Weights of a small mixture-of-experts language model, trained from scratch on English Wikipedia: 13 layers, 4583 steps.
Below are experts of layer 7 (counted from 0) of a mixture-of-experts language model. Rows are named router (the router's row for the expert), gate (a neuron's input weights, with its number), up (a neuron's input weights, with its number) and show model dimensions 0-63. Each number is 500 + 25 x the weight over its row's rms, rounded and kept within 0 to 999. Numbers have three digits each.
After each expert's rows: a language model's description of what the expert responds to. This comes from a sample of Wikipedia text that the model never trained on.

# expert 31
router:526489537517448511532537436513510538533515461509478443489481487505527504533499514475499492488488510493561492523526528483484503526545497513524551493477506467480454527518488515547515476491467469
gate0:483498516463514472528488482515470503514492503534524497495520529476531489523463469499484491489483518479481469501498495513536481511444527508496491488509450486530542467486512525527478483562486493
up0:452501509535511492483508487513538497487525504471507545497539543466495496428542495489474530465510496523458473512515496519487503502501514495553522480534508478475478508512444505513479478475522491
gate1:506523469518488571501454533488502500528493485491495491499491487512490499523519475512486521482453496526468504542497487483523490500509500455486510466487501521460519514553524498493468514444503512
up1:514529523559509525507558496529467526462465501511502507514499489478509481481476480464484466469519486509469520459484512480475500508518470496508463474517465509469501464494481488519508434500520508
Description: Relative pronouns and quantifiers

# expert 16
router:543502468496491504554507521458481524493472516512468486475502514531481501502535490462459523477530447488509517531523464472503507489478486509542516498503487482540506493513521523456533525514476471
gate0:483483473546484444486484517459556531513521493481528459464506519456519514499480471522510506538499497474515478493539537498481522500517489495497529482522501511477518543567507480522525479471532511
up0:497538450461512490433462537440485486457477542494497474485492508485498483527490475486502474546509510501483500477466523470515488465535466544516490543510489517471507510509483532484498487510523529
gate1:501532522481499518475449497494469481546516520534523455489484535508522493501455459532490501486519534524550504498487495502457508479524470496470529516477522494486470482520503491501474468509493525
up1:510445524501486493512536497509542518523569477501495517526488500453525519456487539484499491503452499503482512452541501535497546528491512475500516502509445481493456517497484467527487462471517511
Description: Passive participles and particles

# expert 2
router:476510506501537490496482525500509509459534528493533474511527514484483478467528460535493492507486481487529524540516494468527460498510484476498508491473490522517527479514452536502452563443474485
gate0:520525471541509493479507577463522475494516526558510471483531477496521506488522529461452477509519505521495534483506447537513502536519523500535529494498496494503491497572519455516483481511517482
up0:515532564493495504487482487489479469494518516507486473519536495513567478497460539502519492514509530500507503502486475514516491490482507499521471509483504502500448493528485554496487478530460462
gate1:451450526473519539513540524503523469494479441485485491471557512495537490464456495463514506494553489490489500456545530484511489507462485509536501525514447513519474484478480501488512483460503475
up1:492462514504514557492484460525478479507503505510552475518465486489514503478527467474525477467518485506528531529529505501498483501479485487496502476518445512532529428508516519475497473530518484
Description: F/P word-piece fragments

# expert 10
router:466523512478447495490462528502481488451443456518523481527533497528520517499547519478502477488497538475526494513485513505491501453539499475503533514536519467479469533510468485467535496530513556
gate0:476541465512485519488468520512447517513495485456512488499530559515548490476511482506508479515525506490481544517524509493505510495501495485505513516512499488530478538550493468468545497517502512
up0:521523471494514490497538505485513475499527529507508531511480513503433514494479506499453507492482484534487463505487535488540485486502540531506448471485499479480511493473511544510505534468486492
gate1:492483502473492461464505492509449561495482492481471494511535508486572568503517506560476524477502501506497442504536491500504531512488517502494537492482508513483512507520498523489482473484547490
up1:527509492488485535496520469524516457531497512463466472494511528519486510508453519493521517513537509513492494471516517505540478509474519455473461469478524490497486550503508492499505532508463516
Description: Sentence-ending periods

# expert 29
router:510533542493544542537509481516490486526545534490538523489495494486477472524479502553503463507526499456467505500533499517486499543502491520524478465462515490455519463520474470548478491516538500
gate0:500489520523458498511487473500469470455506541522523476465492529487510508465499532531494505489511490487534486492483535514458482524505460475514511506449516535521507480485505497463507472510462504
up0:489512508553506500498493499488534487438478486525528459512486534518497512446527467535508495482512539483480503526498417449497461546502485527513446516489485514459507485569458492522454522491513491
gate1:472496528522519480512490481482503513508489502497493471539496531544523492500469479492455502538505517491513484505522430523479515497513519492514516498461458533487501517494499501506513487457470526
up1:486464491472462530524487510498495525507509534518488486490478509488488512473526509524537524531503481553465501489521544502457513510481519492526522461482506514510511485505532496491515512511472477
Description: Mid-word syllable pieces

# expert 4
router:487491491520549520487470508477455523489526503471548498487492523533515535474510497505544518530495486531497445495504478516489524541488508505472499478490500525448542446422510492490488485525477499
gate0:462506525496522533522482495504506509494518462492522522528443530512496502533501535496547490495511456484481495474496520486518467525482478483508468503476485484497511501498461516467480510515527427
up0:509434504502529555497503510486520491546493515490530515468441535511503524554485520499541477500492499546546503526478462515501486535538516500539488526528525486480522493456500516500551533492466491
gate1:509495521482516487464453513460515511541476550467501454453455490494503521486521546545556507488530540454506504503511477450580503502544537498540536472481539524526523516534486528520513484468493485
up1:506480538467513525550473465490529456523518514509520483523501525496493542450529541499499502515517503524471513467480517472531501496506518513495487537487489496489509471511514482521491517463482509
Description: Mid-word syllable pieces

# expert 7
router:506506500524461497492507492516503500495526525511512484439486480505550483519484501550494486501455536508523481452463504497489501495498482509481481533517538535569492471468548460566515484507479483
gate0:542505496503511475554485477536519516529475503523480521516525509495508524513469496498479496518490495469532498535477498547487483474479509432515464489498460542504531503472528521475519493474490507
up0:515485523467479516518457519552501490528519503472566506472439496533519496506552519470501514500522505532478458530481552482477469504529504539504507529532532483508493482469501550509490461510484536
gate1:480506485536503524513501530508472518547516461487484470492524491515481470516460504520467504450512517500489469483454504507479555470493491504552443501477516518477508494579487503497531513519517490
up1:474515478463493510484498473515552558515487498504488507505497498520486501505537514493515505547515528473471514520478481472481488476491467510493526538527500466498500489442503498469493507521526508
Description: Taxonomy and species text

# expert 28
router:460500499498516462475485462472478503501523525447479514517471564502500512513484511526519488541544486463506453528509522492474510474463524504545455487496509498475502486470492499488464484496498488
gate0:488485455529500514488529530505495514525519526477506517532472474509501534555512553476523501501467514497484486493502487528510511512511551510533494475493493511493536524543515490533490490513486477
up0:602486520521513478530522504479472505527486496521484491510470513490491542495493494467490498519515535520530492471510520486474505500482528493516505501530527506508497470502529480486478467502499533
gate1:516470502513535505513495492457535492548449463490486464484547520546496468527491517507488458486497468486462458482468547490512533470541579522517513528509481509504470544514491497509512495521476497
up1:532481452522477483450509490436472534503585537520493555538520504484509497460478461500533501497469491484492508551516493501473532519548549499514443526513490513435486524495461485518533502524507522
Description: Inner word fragments

# expert 6
router:505493526538480510506506497542499492519552520533495514486499489525499521525466491513537474523479556528564459487493485538495483470460487510465482522508453494527464545480517529523509525518460495
gate0:510500529429515497497524472517498511499505469517520488465496494470480494532496479490483510517533503507459507495522538475496506473500492515483513566511501523491463491506492528479490496487493534
up0:492488489481500498512526516469514512502478481511518451471496533515534480507511498495500504515474510491526536437533514481530479535485525480508528538484538475506498509510528512439533465500521500
gate1:528465494490522539455486485491510564527476466487509485533505502511492492470505504499457531505496517521504473548510538504473504499480476476493502520508468508456486497553501494533501559493507566
up1:514497504511487511511505483443454554519458520521489517504522538506455460496486491498493517520561461493480497524516489453469467463462534486508529524458516514484508512539440500531472492493502495
Description: Infobox field labels

# expert 3
router:496487485452464462495514483513490497492545466505491532509453485485525521505534525559477524452521497512516537490469493488489486512470480483500507518531509498531500518519506466520522474528503484
gate0:511470447495504495491464510489499482540480499506480507556506546503534501496493523518503506486517539549458513507484520515487519527492521496537480523492461510508480505505473517487518497516526496
up0:455480489484479491533448557488549470496510482536514514498506536482543511480487499472504488486476488496482490512501539520489494529483468496558488495509462488510533463511537490485484473518499458
gate1:556497526466499472467506502504490542464509476520497493469498518500508532470529526535500537525501433492514504468464518497505499475491478496519513484522505519526527460497501545475514509537463490
up1:489508507470502502452545513514506500520506511477522509511521494474487488517499491560509498502503492469529524468492487473509490504513442448491512532511520488506472479515482529522504499507528529
Description: Institution names, acronyms

# expert 8
router:501555484525471509516501511469503469507495545477474502503504514518466476539496504476464470513505476494526536531507523512527503512496477540508489503489481489468492522455477482499535464473461483
gate0:475480515503497477476517473535490497510510516480483508502452516521500501499556517497514555524503511453503512543510492469458538494523478507491552521461487515487543483508479493497531450511531463
up0:512464448514506537484511498529470501464456489504493529482477499524486512507462498485542472540481521498520481477469535501527492482512510521513442555543479498524487501468514466504518513519486504
gate1:510484485513537516486476526465527489465469518495457484498478514511523483479486515497470524497492504495474509557554514540521526483460484494519535470499510503486491513475519497456455492523487514
up1:510526516496588492480508466483524507481480474475528501489497508462492495487534500483502521470480478522470479522524499507507516464459515479523491473519490518461502510478519535489491472512527520
Description: Adverbs and auxiliary verbs

# expert 30
router:514485518501483477495506495484497456501526512527459466510515502497474521536527512488521507522509562520514504516517467535466471520542452484490521549509543493507498561515516498531528484501519512
gate0:502471533463519507536513504462491529543496438495521517495490515523482515512510501520530542519514515504482500524469542493502494537539517482486517528484478501483479502492469510510521499496575509
up0:481483495515498493476505494473500485564506525437500539498493466481544509545473517482447501487488496534482512502482494519504469482509478500513488496516509501477493482520457489484527487496533524
gate1:491546528501479481438510481471496502485498466504526521455506493499490485477526538499482495460494518487511478507485455507518500549523471487514532503523505486509540536470493512495454505461513477
up1:498507461530502491476520496499565525489525494499511503503506458526504506500525517508490431485506507481477530536488465491476499523510487487560505527469494474450487498507468507478498437465506515
Description: Age and quantity nouns

# expert 12
router:464476516521559541485499480460483475490554488531495456457521490528525477515486487455500471499464480507473537495549461490537520510481479493531485518565504499528510473475528536427499516505478482
gate0:484495496461520504504513525515482490506467491486475462498532502474480497481484470511459544531481492466451529491505502517525510437457506468526508486488493487503518511477471484458542518545491537
up0:506516516497531484486472506460486494507479493533463478503522576448519460484499497528546515474516483423434509480497509525493475547470454464522498495498511508510527526450528501466500538517506496
gate1:491493511530443523536490507519527469515517512460510497454513510455485478489499495505465502521517462483507511458540477541475509507491480489489501524496477488517488508502525486494518545505498522
up1:496476476546481509535456497473505462471496483529489478477499495463527495508516508492459538537503461514521538479540464504533499537485493505507508465487480486476511539511538480508483541538512517
Description: Physical descriptive words

# expert 20
router:538507495520555494428521506507507472498509496515471526479509504507476539499489473513487492533524476500488502465474498492485510495536486479471519508561508556530504537510466455507509456463513509
gate0:466507500505511511478468529516476525488489482491508521470531511495481480476533504526478508508551532497485523497469483495521494518506498520522533534484487507519526506472537493456486518476574464
up0:472497482570480506436479507468443467481518491489515477478495476496531516485502535500542479512535528527538480496462494486500470497511478489482531497505485491497489541493474502486484482527514455
gate1:496498517508494518479529486477476507481449446483525512491535524492533463516473513488501527504516490453465521484527513473496494461507532496532510484497487489492485517530464559486472526509546534
up1:492502511476519489508514480483462510456485463509488537474491470514495547492471510494521538483499529470482486464494488468498460533475489509499497513505487533495521464507543519479461494543501495
Description: Table cell labels

# expert 18
router:486500518560500513478461471491504513519487474522497513543484490472500487519508548462454493543467526488491437520471497466514477506511486484537529493468531471529446493495529504489512517514500498
gate0:493503508512517455505502477475531531543505483482485460500537549523499489485479493516504468478508524479474566544489481497485489533534494504457481536508525512492520471493511532475476497535498534
up0:499510514498512482451481500463484495548509472541481524505517534496465515487493483536505535521527506483471488525466484500494501506550492523495538520502515504502510532505515489498444496492465498
gate1:476482498473505498494504499526513512565538492528490498508497522558546443487450483514502478500548522471509479501493546486475510512462549444507515559490472515504472491501536468440470444501526498
up1:560454469485481489564531494482509493528501486483498496535495531515511441463471488527522517473474523498473505536523510485478511482458488560488482496508503505497551517493513528530497484510499567
Description: Possessives and determiners

# expert 17
router:527484501474472478512501521511485528486441536528480507515528531483512482501514479473521521494486533510444536518497494513513493523477511489507525495478516481463494518508491557453532508492528471
gate0:528500509514522480498533514499496521588507462494512500539512533531471478431487481499545551507494528461506484526508538462506473472505508472495501493505494503503524506505475497497457526517524534
up0:477501474525480503506490487582497480451510536555517511487508512467501528560495499495492461500521496500476500459506483479470515485454518496484489466541502469514519463482525507521480451509508438
gate1:522522467470470533526455490485491531541505508521471479511495533498517511481496480511517508485518467503507476501511514466522493516542512502551488477467447493531520508510486504550557518511475529
up1:488467493553536525491523509520565497462498487452541495449506450508503505516515520510472481479491506496511504490517502439523436468507500488480457546499516511487508488491499482474469518491459499
Description: Prepositions after verbs

# expert 15
router:474454513494534472496467505493518459472501484519446492521529575493540515464528520540494480490513485514508496494499543468504509483472509510522529500464550503476438507538520521492485540499484497
gate0:473484549499495515478516515485443539527492464521491475515484517525464501502492511494534543504494562519490497479509489517490529505488519511514495510524499484470495501482464496510528467503493468
up0:514507479493500485461489496543568539524478510459493469510513486478510481455529482554496527492540488461499535524482499513509516477522525515504478460488535507506543504501506477449480511491532531
gate1:505481455517519517517515437528482489493523464483491453489505505475518542514550493548494492521462496444507456495498509521520530528505472505507476523514506496546483509497492480475475504473488539
up1:533496470513522536473492486468491482508507506481510453498518538507482502484514513544506510540493506485469508520525523488515481542515527475526541524509465479522493498509497498480508503485490478
Description: Mid-word letter pieces